{
  "n_layer": 11,
  "d_model": 448,
  "n_experts": 80,
  "experts_per_token": 8,
  "d_expert": 64,
  "d_shared_expert": 512,
  "activation": "elu",
  "moe_layers": [0, 1, 2, 3, 4, 5, 6, 7, 8, 9, 10],
  "router_score": "sigmoid",
  "normalize_top_k": true,
  "routed_scale": 1.0,
  "balance_loss": 0.000206,
  "balance_bias": true,
  "router_cosine_scale": 10.0,
  "init_std_router": 0.0111,
  "lr_router": 0.00107,
  "vocab_size": 32768,
  "norm": "rmsnorm",
  "norm_eps": 1e-06,
  "tie_embeddings": false,
  "optimizer": "muon_variant",
  "lr": 0.00954,
  "beta1": 0.95,
  "batch_tokens": [65536, 131072],
  "seq_len": 1024,
  "train_tokens": 425400000,
  "steps": 6119,
  "dataset": "wikipedia_en"
}
Below are experts of layer 8 (counted from 0) of a mixture-of-experts language model. Rows are named up (a neuron's input weights, with its number) and show model dimensions 384-447. Each number is 128 + 24 x the weight over its row's rms, rounded and kept within 0 to 255. Numbers have three digits each.
Before each expert's rows: "gets" lists some tokens that make up at least twice as much of what it gets as of all text. This comes from a sample of Wikipedia text that the model never trained on. Tokens count by the router's weight.

# expert 0
gets: "0", "2", "9", "1", "6", "7"
up0:090132096139145133155103139130140122078135090129143130116137129120098140159149115123129057125120098157173104119122146150121120149146143107163133119160116149168090142107141164159069144123139124
up1:102109112116092164146119099171075074128103107105122115103107139128137137114117133099171094143129124130153151171098140137162126127116153120112113125098106140162111099128136177141099110136134152
up2:131117130120114080132115135097128133162129098122183122149121121141135141121105145099198102129155140137119120129118094112128120167125108098150122179142113103143147134078117130088110130148156155
up3:153141106113096134120163108156126099099112111180120158140147148156102087146136159135097127130137150102074146101151102149133084134118159101168121153133124092125104131112118136160132127147141136
up4:179129150139126121135116127134107112136166119130125136117119112082146109111129101123082150123099100137154153135103127132106121115113141111111152086113102112089099123126106186069166127138171102
up5:152176132138116113182122114072111140121083084158156106094104070129105106096161126087105132100108124125165132124107139094145128118164157133160150099120131109113117115081162172156101111139111138
up6:155201084064131121150156137128119154131119128117170111088154100141120142166105146147177130136141128126159148159128103120118112160118137105172090131101138134106087135135087150134095120147139156
up7:121146093079138116177141104112124159122122121124173137095108131113114095091133104120114123081160158143124173121162091098148131139124132151148114146092128130128099107099104140171099148109167088
up8:133155094118132114140135175130141109120092112126131132123169169157137073127118150149115134117125117142201138167091136122114135127147124141136104122150162099121132105097132161162116135130155136
up9:153154154122180120181128117151109143144160123138135076175152153099122109136128118158140152102119136108114113143153128101165099100115151115127135127166124104102115124091123146169149103065188154
up10:119179090119139131150115141152097098112105077100108138144093107138144124134106122110128142106121118119115121136120120122109139121083160122129108107143063126106125169123135134116108091103118121
up11:138080148136057128139163140151110114156097154164128135182088117106119112110133089108114126114126132121136134123104136145099156140134119133145155094171145147157095086101135200127151131124144168
up12:149159115114163135145091102079118126138151080116136134148156092116117125114096135149113161115158123093147133119094133125094070123189137126120103136127123103153124118129115143141102107162149113
up13:130125146121167132124109128089111132069116115101093084114117097174117132169110152129136088124153109126155134149126085091117154180141120097085148134128132126118117101113125132140055133117166130
up14:141098098163105108133131132151123134089139167130110136142123100111147162143125122130132147171141122108133115142103102124181159122116217115145153122133124142162142121118150142111139129164107072

# expert 1
gets: ",", " that", ".", " In", ".\n\n", " when"
up3:171124148098126152106145161139141147143120122129123113169112119110097162093155125121117065120152121118117111150156174131095121142081146137138170075121106105105106089138095169152108106128088145
up4:131107128098100124121185120135120137165169122128111106182147166156111137143113152134173104147120103174118179135129127140130143137127102165120125098127135163134143121106143130111095132115106116
up5:118143127125115127119138128137149106182118127139118133136142090127113105134147059155099139099113132167133110138077159115117131160111137128131118120084089134169099153115178158133130144120119101
up6:129139175128104108125146132161123142132062138084153145131120136098154125147147158130149125145153111175084136160112139137155102143125109131138111128106126125114102101113117152141080130145104136
up7:138136116097128161110141164113132129108141117135105155107141117099087115126167147161124139136137120169163143127119164141113119154144160090112144124113089183118110140167141131150173094120094110
up8:129135101134099161143093153165148087113096118111137126093131106127142100120111115076105137115112138154135136135118120130112109120128089096122079114160124083116133056122116094154132126179171113
up9:109106104113147131127176137144178085117133130140118153128104120154124105125149121138127139150123145125157173115187164117143148104119119165072163133144154146149092135124170160120158125143143151
up10:140109126103124125136140180139110147160051147135103172139091130121128141142123158131103138146142125136095103123134150121113108128110102150150116108126157158080123134165111133184134137097118123
up11:126119106140069121203142104155126136150099126121157118084088143154148151106126147117162126159122133145143155181112134130124137112130136136084104131084108083100160108088130133167112157142114133
up12:102105121113111139110100102145141134116135095133104129139136187102148137119108160127149127106139098132114124149154104089136134140103147105128090132157137135140065131088103124114127137141115131
up13:126103103144117142099136154138117149141113102145103122118160112143118131132129159093112111122125116118162120158134173164127122126193158114099138099116153115115102117091152164152121123096128123
up14:110122093139112135123144132132100156130069099115129106186119116102161103095131154105118153079107150115165151134106147092122124164161147144125102139136086173137100113136162113143140120128129105
up15:122109097116153101151130142161144104119157105132092111118130125134136160165096116111129104118183172107123125116112119141131114162142151099174146153095101145160136172085115117126063121144108130
up16:133141126086114151158114143092114107152150134159149163123127127161127135140106119139080122161126101155157136097126109154111142056113138132171148137105104121135137117149128108131137104097114135
up17:125118158135124127141140123152134110137122153107138131082135153134129121080139103145147149112128111122093094097151094098110108087167079107101118175152072114137113115131161126146133126090190129

# expert 53
gets: "-", "\n", " |\n", ")\n", " his", "%"
up0:130107096150126103106140110114165079155134157136122142092103151108136112113154125104157130170139115156110171133103140146131139133093129128098147125111119113112128104100150166116134132144136074
up1:145107069108129130145144097117118103124073097116100100119122176133113127108141111117126144077122131164147154151075119140150144093155144086108131128139048105095123146136128129149108126139089113
up2:157114100128107130124125140135117157115110131085155119131106141106141083128086120167178139096124130126145135124111127105140150123141125140156142118121129140114115112104123110144129156182120108
up3:133115106121120145152112132153119074102122101109137141150132151112135153139073108196155163131131156154122108182109097110110105092115135150108111123148099116134129112129119126134186143127131132
up4:126146086119158115142135124185125136136147130142102131152088153117136119117115168139128154097134167108145123130112131125135101115156150085102159095083119114174061107113183179104121128136152112
up5:108143112139106076129124150118137121127139139174113077100139142121140128111132139155146109116092126093142149151137164182174131106126171099109088103115098124152111108115129115138126119151129175
up6:118090149127135163134117115099159128130126130151159206141130129150140116137085144120190145170125132096154155149100160115141162154100166168114098143145074140145130124132133150149122123151105145
up7:111127114134148107133098119132149119129152130126150097170151139143128186103130121170186134119094104146114119183123136148158137092127116126116164113151132095105090113140089102116139120123100161
up8:147096086099128124165114076061145098142151099125101115111120117156104122132117122150153116128121154106160082171140126158132117109140114169140157152066132134109109083134128114121111166128133133
up9:116121097143096145164129100152154130091094131138123122148139141148143162177099151133129129133088140117132163109119118101082150134083152123117130121121133083104071117111193143108108103141149147
up10:101161140129178117091132162162097159149153105128126133082084100166090092116123135082141102173095115164072124158096148109185133119153152085095110117116186141132138102111163109114176109130128131
up11:152120088134144120108076146146128127134108133159150150136112151109136135150130127134144148155122168146172132123148158134120185163125148114138161116094149171181146149121131121146131157161126121
up12:120128084151115145120089162137119106126138096121154102115100143131138098088150063125147134122109141113109115140127093154217124137141111146145134099088139134155097078124111182125159099119133152
up13:144137114150099091155104111106119128131139138113158106135141111156131172159129093127095131129119165111112162151122077095163145112138135121104143157108126131120065122117130107119128127159125106
up14:155123145129095131115101070128101133143130157131095111129137113138118128118102133125152144161126120118145098115105132126146152111153133121133141143124141124119089103132157121120117128134143137

# expert 65
gets: "-", "\n", ")\n", " •", " Born", " Total"
up3:143122137154120131134115135119135118134144122156126154068088140162138068130173160136167099107117152162132133129140108115093133109114110123139131117141138113107139117131121144140128103136144133
up4:125135082139098154132139128091096109074072116106155095126103078097126114093117132129179118111155120121131168141089138106132133151126093096138118111122119169105125143149158135151140120132163186
up5:102134125124136117158117099116129094126109108127143131109119100120138151120152149096146157121136152158116145121134155110125099105138132068160080127125137138133179109087161112109123103135155163
up6:142096151135147151110070131153133171098110145117130147155146133110155149145154101113122081122101099069127100161111139105126153088116141107101130139154136150116136100062126150180155112153147110
up7:142158094141151143147142189101053145118137128117143177098133107109086149120114138102098133134131109118134127160107083129122164142127126137087122115141094149158141131111137163144141115146152155
up8:122155096129134113100139134101111144107138130152082178094116147139126135137152165126109114119155100106070108134134136119144134154123182124107131097118133130185125134132136158109158113173161106
up9:115118126150084164132153121124117172111144102160141126070128118116176096113103168106162157163112165096130075152101157161138131119141146145186150135137111132152137096114090203139123140126133138
up10:127121136159086114154152094087135119105129135129163143144125149124089104125082167109120160104142122114116112144140129115140124084135120135121112108118120076169157132135102150142133111121093135
up11:146149156120103132102106130132087128140104098129117080127140133117113159150131111129118148102118131130103126134148074134106114179129137143114095078144107127096153077115156129149151136136102110
up12:130181148124119115192152119172128115107126119096121135153111127136136131122106144090103115148102093120146135086129208098148131142120151127122169116161100133132118133129132146133132134157143110
up13:085127127179097163123158120176107108105127109126111126115065145130126101169120144145150164121128125113119124130107116137105076129137136099113096087087114098157143108140174129137136041114121139
up14:107139119076146158130094136110130123109111147092142152140120141116128163112118112062200098147080129115125156152099086113131119126136141130087088124160127163150117122121133152157144116132102091
up15:123141061110084110131122108167182146157129143148167141105093105104095114125091105137132106122126110156142122108115136147130111116094146105166090084183133072137115124153132132161098123093126170
up16:102190146138167136118094132111175117088134125126151164131137147094124092086116133116136083141163138171094129156129099082134189170132121126113077116156104163103135072127137151154123115152090143
up17:117142136117117128181166142088138145166114140112125139113160121091138123137130150107099119141137126123109131144106127118123103095089162171109122162133067102124155131122108146110130119103142109

# expert 56
gets: " ", "1", "9", "2", "0", "–"
up3:133077129128096107141130116169118124105159111161126127111120101121117152147134172085171080124076122118150103125145048094131169092158139151128146155120141126098156137117150147139111143109177104
up4:191121136131181186150114135099124108135117130119101125123127147157142116162156105124160129157133086108148175142121152112089105126136181112102177130070202097098119119120102155125138174114118179
up5:140118119149148107131135116121140152149166092150102146125082136157130123123155133070130144122130133094137092137159101114105134183116103111116106117121097139092125117114108120126118124132131160
up6:135111144111132145109140114125129114129138128118123119135166081079096118144095149138111134104181130105110114110132120124155109145129056123108116157117137074104173135126102144141142115119186143
up7:139139103178166108169149153150174113143109113144145130089120121130130105102136169146206135164093144096135151153152118095156118089116153130145126125120145100111149122103116126124166120141098149
up8:129137070108117117127119115169130091154126113117149133120088116117159135166117121143093103140127163139133139153073130162133078170145112142153134085134119129134117119104137162108127116135104142
up9:141118134144172104139145152121098144110135158120104156142096143172144134136140158120134121108122154111135143144121148159124066111143130136120134161103145123124138128105146125160131133146143137
up10:094156105137065115105084148149146102136120147095126100157119103086111129107121138142145104144120091120124152110131123118149141089137153145173099114106142086163118137097178136168141101127144102
up11:147114099135115133131133188102182145088108139101108135138164118158141114138109109134170161154146120221134139086160120164162103140160126080077158132102143129096144084121120140153130154103152139
up12:146136125142134156174170112125129135127135117167104115129113146125177123133136124128120113135128140147166145118137115078101150085122137120136081144128188110119134090116143154121094107111118169
up13:118133116079139161122144108147111119109143099160133133133112150155162140148075166116109136108119106129174141095147095106110097153164109146147114132134135133101140119136113113101133109103059133
up14:118126105139118126143116145136118160112100160131119082118102117113122117155124129129076115098100123117135155138156119156082133134101150102076120100088116091079106131133169136108076139148136123
up15:136121128145099132124155135129161091107121095179113124085133139155111083140116109094141135112166089124162118112107117113146173130129142119154146111085124101130115137098147132118094114144104144
up16:125121128130140108118109133151160138124128108082096105126084143116122150133158173123145115106139120162147179146086122101121076157147141129123107166135156142125113110127106139150160106098128126
up17:161124109114130153131128170144136154151097121115098138089097142161148129146128145156157127128136117148132147104166112088098163139084124158125129114107133137100106123101150121126133119145124110

# expert 19
gets: "3", "6", " –", "4", "5", ")"
up0:129126093092158145111126132131047099116143124124122151117102200170146095122116142129127143143154127154161119146154159081113102120110105130092168119095150110153151125114155151141150170121059115
up1:140137111116112117165173117121104140131117124157126136071091170133120116110126134129168145148131119115123145135119123114142109119126117098123138128167150109150165113107152110119137123119112147
up2:089134152094114100146103144127095119128102150135153103141119144116094135139116082139136147136154133131195170118106118114103139084140140115142137104107134146079122092068101158111107132107155112
up3:107090116187168119086138110133090117158165113126090145148096101120123118147122104122152137098166154117128137073121133091113111100126128126141139091109113134094139119079139140075156108120109149
up4:155100149095118154123120148132089152116155135145150092120153149155112146108129080136108119128168109136120126122136166110122130130156109142107144130174136100093130141136123096136088131074140143
up5:106088104085103144117153119125134133131107088135097099107149153153129087137140117134151164105095149130152159116182155134103140095113142101110119119096115084102107155097097126125141133147113136
up6:147093137171116131127103106152110125132143121126107126102132157125148128128128112102087144146152170114090127112104133111113121145128117122143116121178117135146114125142143171114170131140100118
up7:116111116154143143138138150142151176108152080083138122115117110154154117128148183153113126151157127128107166133123108118109089162117120110134117141120145109130126121130131127127123157113186146
up8:140113119121111151124154120110127149129164141118116131084121108151101111119169096117150169102116157151112125106115095145104117135127134131134109135089142088128100130120137105133143103170137144
up9:128157164122092141121131132130128098124139161131150153069121115084129156166160114093133147156164207181138145141119119106143099157119160127114156114125154095139133112100153095126103126174109111
up10:182122131133118140157143158115154113157122099129106110119114122153136140154129118135120116126153165124135106147123144095147114140136126128165134137101120127079160145103076148167132130165184149
up11:179125140128132114131140131117120116177171124094104126114118120085118102120106127125110109167163142153120096145151133121118103145162123124118142138133145097134133186073125133135119132128140116
up12:164095100109130096144125105129168113134125115140133157121083119091121079146157157156122101134095122148132119137164101135157146151125124121110120159119101117126132142089162116155096111108123154
up13:140150158107071137112157131132127119128127110101176147109111147109106153145134147111144124089108141134148104109139150144118130137107124092140102133127139108070103139086131149116119146102126118
up14:136116135146105164120148136136118147079144104138150161110139091108157114150157107149148100113137139133108121104117114104093082146133174148129099139124120109146102135102129165059092142117150170

# expert 73
gets: "0", " the", "5", "6", "3", "4"
up0:140103134095122086107129092123112147090142130088114123149108147100096167115104116160154116139153129136154139108143130108105132145145111106120103124146167115138125103106125141128109107119132102
up1:160102088134125131086132167075133110119158154141119104179179101108135123163141114145118132105137098119131165105131097152128130125135136146107128127129129151117170130114179103162126147108100147
up2:134160145121102139150138158101134131110126149128143112140142150136148134151144125132079107103110132144144113133155074121159154097107151120116156083155147107146143092142127133099135104117126090
up3:138126155137120117137119109121127152158151119151135152118152106111110160141158096146118168123120178120124155141122130135101128110125095156133119118155172119157119131134084099130148080136121106
up4:136098105084181138142125102140130093137151148156123130093112159144182160042104169086183170118167142119171121122098159122115105134122144177181146156147143158097138146102141106115126092116140103
up5:164106093130169132117095109143127134111107104118121184132110134160136111139151106094176153090131136079103157193096159096159164130126168146119117097160157122135147166171146112176164135139089125
up6:120111142123139073107103119088136111114128137115121138164153096161133132127135172122099134113117125118130142119126140111085147164116099142100157151106128139171127100103183189139103076137124155
up7:101175132124118144115157125146115142117132110119140163113091173110146147064129126140136144133151148107157117128140177098111154123132129162088116151127148138172119122134135133123119085161134152
up8:163127121104133151120114080116165112084129135091143139109142091133151119120100129153156125089111119131142137165121117111134122127114138141139117152106149105128135120140111141143128144178116133
up9:107168110127129106140125130125130161077117158160138126121183130122154147158087130147130145128108155117118132117107126108138115110141158132125094081137096128155135150134157125141146133169131139
up10:132154098126127122108167042159137106082116101143149108136163139127130133099122188106148095169134114103107103105159152116103114144151127159141084138141120127130120092114178152152141109121128175
up11:134156126132142142142154114121095122163137137121173129106132169128116144107183120164136127138144166135140134145107125140118134164146125175116204143146121094094157104124147107136141126129120080
up12:148197112104095166114116130112132154132164163106125156114132127143123111137136130132120164129150103128131148087137150124137185126122114134101146113104172096102108123127135145121127072097082123
up13:095129107160125133084125115151102113155134131128126145119159136096122140137115138116101131139110083138188127149123146099076162155162128108153110120112104160138165146142134145142120091197180168
up14:122130105088131139137127136073139152105153107178153136152098088114077149151126099153154137147150102105150162144145175107114120124116102144118103166137108113149099131117125106136094132128133133

# expert 43
gets: "0", "5", "1", "3", "2", "4"
up0:137121089126100128137131171121097125088130105123141169132124124106089127143114119116131113110165139093116121102149116102116115126158129130149115101159114121132143118105144112166132088052138127
up1:112143133117146120159109123132173181112119074082177152141105114129142133161157138097135120089126096090105110096091066119126120143093127115111105141138174107142126133129094115090132088148152120
up2:119137145163121125098136161099128071095114129170105084118106107109084148156175095139122130093109145139136119167110139100100085123144140128135049107139095103093119126132111149158151096138116119
up3:131165092116143116119153145130142131089115074102178124163116101146104167154132158111149182119100091132103146135098116103163115132135157131162110097141092125091126113121157139170150109125137130
up4:125140121124119087135171119146090103113140145136118129124118128059130126139152149111110139159145120117130081105125124132083118154116143174134094099140101092120132129163119146147122118129097119
up5:165139127131124132095156099108150089152133104152093112114102115137145109130115139084141117154085128165126137098101081129142151111144122134125096140159092094118157141111129185117130174116144139
up6:132094161115144129098124093132134117109126094176127104114170115159103156144106113113111103160133128126136145134104132126086125105130143126150109154128164117121145117173136129109144136125072122
up7:145118125132092139123112125123121085054118124095121112125161102147167134145159084138114119154129095099132190157124091157102134158137086142095150101137106135119117107117135081130114052137137160
up8:123128162117121118131156106108109137119142130139108115120146091128051131153140124128141142148119128126177136142098118100142110112126099149105132115119176130141119128164125145113150172178116099
up9:103110126134109135140122122121116132143135109112137112116106140147128207128203148119172131126143126089119157192132102110191130128137131136123124083095115116152113111119120138156119146106129098
up10:129115101107134156162102126148150140158102179138150119137090147158136106206109159139123109114100139109099158120113104097108176068128134126129126096118117126129117124152135116136139157149115117
up11:174149120108112117103123113158119157123141118141100122145164100119137150183133160145087175130101134135112133120137147129162098059096112120125138106143141065147089080118178111135148140135174117
up12:152134140136147096120166157152099088107135152104104147147177113121184087097149133073093189138140116085117148121074100100120101145142146137130088132146114128103154123140116168106093111133115109
up13:120104115121150092097113142127114127098155104165146149145126103134151111121148109149107076141148134127133124154118119087129067132152151098136155106147124119079101106147098136141141112119162123
up14:151143107154152134147133150153173091050110128154155091130144091107123103126147150125134105129095114120122128136132087132161118125093149088108047097125147126117097147088117092112145139154146137

# expert 37
gets: " ", "1", "2", "3", "4", "5"
up3:128131144129106199184141067120102119116160139124101126115116096161117117122094112145119157157135149135132128140153109167092117127139119142135116085141146102140133121131099127118127138123103128
up4:100133115153172097118140199146107125141129131107125144105170123159131102152118163124123091131160159158120129178121139105098088112117124125112116149084136102100116101089142077129147103108068104
up5:122163157106149133093150111139150134132111120123145152121118091126114052127080120156150135138156125092112115131158158124175111118126099149164147149134133139105085119067115125142093168115141100
up6:118136149130141120155138136107114098153111102139104139123171124100118156118124145118137136156114129120156064125115128147154122103155135088113095128108120120117169115125143122153156171098113136
up7:137162207095122133152163125164110148141106139107109135138167153115114131166128100095133090157132123140110171133160132111131104146097140114106120136121130092083116104115141137099145148111143128
up8:172124153119124137120091125132159109167125109137105130110137079134131156096122166153116138138135121146152140155140113126147139126187151086120095139106121147098133103131192099141135095110136135
up9:178109130122124073118137129158079175118143119121127137133123133151140143106134148163123135117146152120106132159147106075124092170103168167119113111149076154121122105087084125122138103145118119
up10:185159140132151090179150121136122124133154130133066116136143124108134124139119124110110096164102131137134146145084113131118082141091103110123122102112152111119142112123103157130133122127114120
up11:162115113096115116146139111110154163150136094116156154131128124121081120121155134166102134146147138137121119091078144122123116163120135090055150168139142143108080135119114153133128084125162107
up12:138192156113116174087116085121131146122119126161125119129128041116126102107109130141093157094123145135137128096163122121115164114113148125161083112093130116126144119125156146111095128116151182
up13:129071138130127186079123127087093111144123121164101125128131087112088121138082131124060151128133141099113109132124143108154150095136083109153126142102116178128112120117158149123116136145121149
up14:122143102207105130129157107137125128145123123082086130133080134125135116132138137138137111117200132157178152126128126106144136119132170109163131093154126142110141094151099138080107176150114118
up15:171144122126140142091130141114129115128127164136121168104136126144137105121101119164123159164143091118154129108157117114094130106128161126146134164102124115126121096119220106126115166157108132
up16:161121117150123147132130122131141128161160119131112147127089089116135123078095107154172136125139148117159162135123102101134123112094144122146133143142149126151140152086114144127180114185106143
up17:108066093154154106162137133079107102143181141112120147098134101174090116056134129137105138130133117118130117140113119138127112114125100165137153129134118175134091149106123130136111121170145132

# expert 10
gets: " |\n", ")", "0", "4", "3", "6"
up0:158152153103163137112132151136114163130110133161085164131101171092089146106153097118102153126142098115118161159155110124154133092134105142052164106127142104151130166149127154118111137137129169
up1:126092094123147112136167136147098147129146111178111117107135117110136133134114139129128151099141100101129104147104179101092156147161128136125106145160169092129112127190108151120148134163111155
up2:138149108118132118112148105111107132098109143111139154084122167118107102136156131137116099155147101120141116160159153106094131144141079123137151119117081128123139106123130207111135119116138149
up3:096154111159082127142129130136112124147134138178130150123121161133143126150150107159152122152129141077122103160141119140127112138102131137158139150144108110056146134087167123143116152144126107
up4:150125123149136139125094111111100165120191119158179096096145156117123125137134169119131085131121116145157126173129120121148123122108100165141085065138075126118148111185114101175145093136163144
up5:109132134143130118147149149144115155100139133166088137107151152162165103141162145129113145156159103104167106154109141119132125161121120149135123110122101136113131162110128102121096130124110146
up6:116154097112123102123137121121102132174133106134120109075148138150168111100121159099159142143142150101144121134135129110156107110106119107128130125119112125084121116145136133123105121110120131
up7:114163138160146148125158140174126158118102123103120085060168157147147102103133131125123084178141142087139103124170129131116124178110135148107086097117116121128126124151090139115093162125115109
up8:100110097134149138103103123109148102147107129142125144109102126121144108141148154092190093149143078143133102080136170137129139105128107134120127138093117139151136137167095120111136126137095166
up9:121162135104116122076128155073173120091119165156120125128126111111146108099134112102157133083109118147124145139113109120176124140143117083138141157118094143097115104116155118116124132123121153
up10:137160126111098128142122145108147110166169114135088107103143114142191140123158075110121098097136096135176148162160122121099147090119147116135140112135131146121122116116151154105139107141073152
up11:126124120170145136097128140158134112137106125168165126179096142146132177103109156119155168119102144138106153088127138122130106127130141134161080083170085131126133094121111137131131111122120135
up12:159144121110151135140132110125133127171154113121097114141154116097101142142176140134152136142148140107134130137116135109105125135169125173103104117132156120129146138172109116133134163102111197
up13:120155136145123126149157131121167160139140151160066162114111123099144123119136146118127128151098151137143149141146117155099133125137126126137115092107117065091117115184132114137094144157117134
up14:104111109172101162142130126128117095138151129146139139134111166122152169116137176148143154133162138125121164118124154142142134143158146131133125126144130137098165090151142113175108123130152168

# expert 3
gets: "1", " ", "2", "9", "8", "0"
up3:118086091145140118139125178130167136128164160145160151138138128123093126135132131132117100118138156121133116132147147139121098165118107122144157110140148118106125128105129112121130122171090128
up4:127156110137096105130114150143085095106163125138107101106128160133141086160141137145117091125165152159143151141103086147110095137116176119128119107079127111092154142123142123133160096119170127
up5:129187113119107106126151142094131097148136159079107144151111088132149092116073149128160152134120116165163131125117139113129140140149149132141091134088136134108088129089087123150118141112173138
up6:093081082125145118162129095117142077104143145128144120153134119157074162114145124113113122119165152103141105086115097146098132096124120119130139178135134144122105124136115123169134112122151098
up7:186143096163110163176107126144133127086120130152151153140122093116127139126154140161064135145143130128153145127166158131103134113161097101110095159103145178096145069132145123153111161107121137
up8:122170082091126105122130142128106109127124125093133099122154150088115183113138146129125146115166106169141107133134156150150111133095106138117132141137095116127103163119101135089128134107150122
up9:143136093126116059138129104131136127153139127140134103159118100155123111120106180100169130107105127135117104144118118139162084144112094126115155080150136123132110107125104155158171089083129135
up10:147101130082141170152120085135105124135115116170126108113107140154135138126095148103140160130161138140128099170115120118114087128116111086131131110116117185114162120088099088162093125141127119
up11:148131143154115143149145101110131092103135088130121149116127086041127178098124135115134112134128124109177175128130113147137113087124122118163145144072147142129140076120112132155105144123106162
up12:083114125148117182149125135152150161179122134091144170142122112100107097112143089145133137126164102135154119137130117143115119111118131118100138056081133118121142135155158168128153136162051137
up13:098149094142114096149153104125094123168104113105117087136131032135155155212100107132128128128153102160123123100104122151155104137131131147114153147136178139141136123097134158133168105133187104
up14:181097134103110133118149118144082131153166125151114154095100070157097099135093160142150145118155112185129102128138097104130136117119113127115130146107139132120116117107099160132163061127163121
up15:171142073136125109127102137110087106115099090164098135133124178137136119106073125132100100107144145131153123124182098069122153148130114115095164070159076161102098119110111145068136199131103164
up16:116204117078098122128117117186136166116121111152154151123129154119144085132137143140207132162149140135157133121133136144099137173105112071124143081126119136123099053123131115097161147113140142
up17:128090115114165149130149094115089135147126151129117132101131103149133167153108150183124154112133166144086112171135158116105072162123147133136112151130103102094134097109132084116130158132097157

# expert 59
gets: ".", ".\n\n", " The", " that", " he", " which"
up3:113128120095113144153121124104110095141150111134102149129128132121141093138073105088089134115127163148150103161135127123117114129123129092078156132130086113101123138121133133104147136144139163
up4:106115156122118173091132168159097173132135125116132142130065142089134042172120090152104139124123121136141114116090130164098112131140126110089113113111121106101126139125085121130170092114171115
up5:152146138127166154133113138172159092081134094160140110097115140120126151141137182112089168148078114109117122114112092118181135124106182130150129135113148124147128139139140158130133113186114169
up6:135137083138126122151131134156112112142125092112106117099101146144127134110082133117158121132138155148141140126126125122110124103131126126124134139123119122140123113145128101136200108127143157
up7:144124109121107119150135122171089146123166120131102105105124177164144115182134114149139138089132123156136119143107119155127147129110131121125134071102128135089143132116115144102166107193118107
up8:141150105133119095145124112136115115147122110130130108114101113116091150111087131115104096131138102135124141153116109125133196132159130109115154145112125138123100114113109186160150135083145102
up9:131133119144144152132126147121145153121087095101171105121119144122103147088168101171125119100155095121165177060129080078116107125090140099104116115113155118120173156129122143167141077155154181
up10:143090107133113123158132134095133074090141089165155133110125111191148143144118156115119134139145136133105169112180115118130138138110196127126152117104089124104125118082099162106153118161104142
up11:153161123128124158149146135126119149167140129139130111113104141120136106148127126118134097170129116115144094103126146129119097105124134083141111107156118108118139143140136148112167154110148162
up12:150089149126094137088155084124111168107120172133121141137113138151151106117149140161108120156152112157125104118090144106121124120141124159073111132125135127124142147145153120115144136104127114
up13:122120110165159155086129151143142163134143118099119116132131161158152161115120135162158112123112188148106083128072085115110110171136133129144094145103103145117151126131122104099129113151100106
up14:140144106119097103146137134151133141128127122106137143158136126159123101123123099148085126115119161124121113136137118132121150100110152129120141081089101099135134101143151131140118112102142132
up15:137116119130117124127157126128160154087170126119098112160154185117121165132126112141129151135137148163096123147138149146112121110134138137159149132151086120095100124116143111118119114159088183
up16:116149114102117147123109122142118142113152130127113135140140108141145116076100111121148119105101141149088126133107134114116174131141125086138106141143139100095176124138136121106132155136174116
up17:109128089098125093135155144153124089139129122127114129137117141157127080090101140123103123106146108137107111147134084137101145113145150076127139065168148144088136134149113136116135114182119162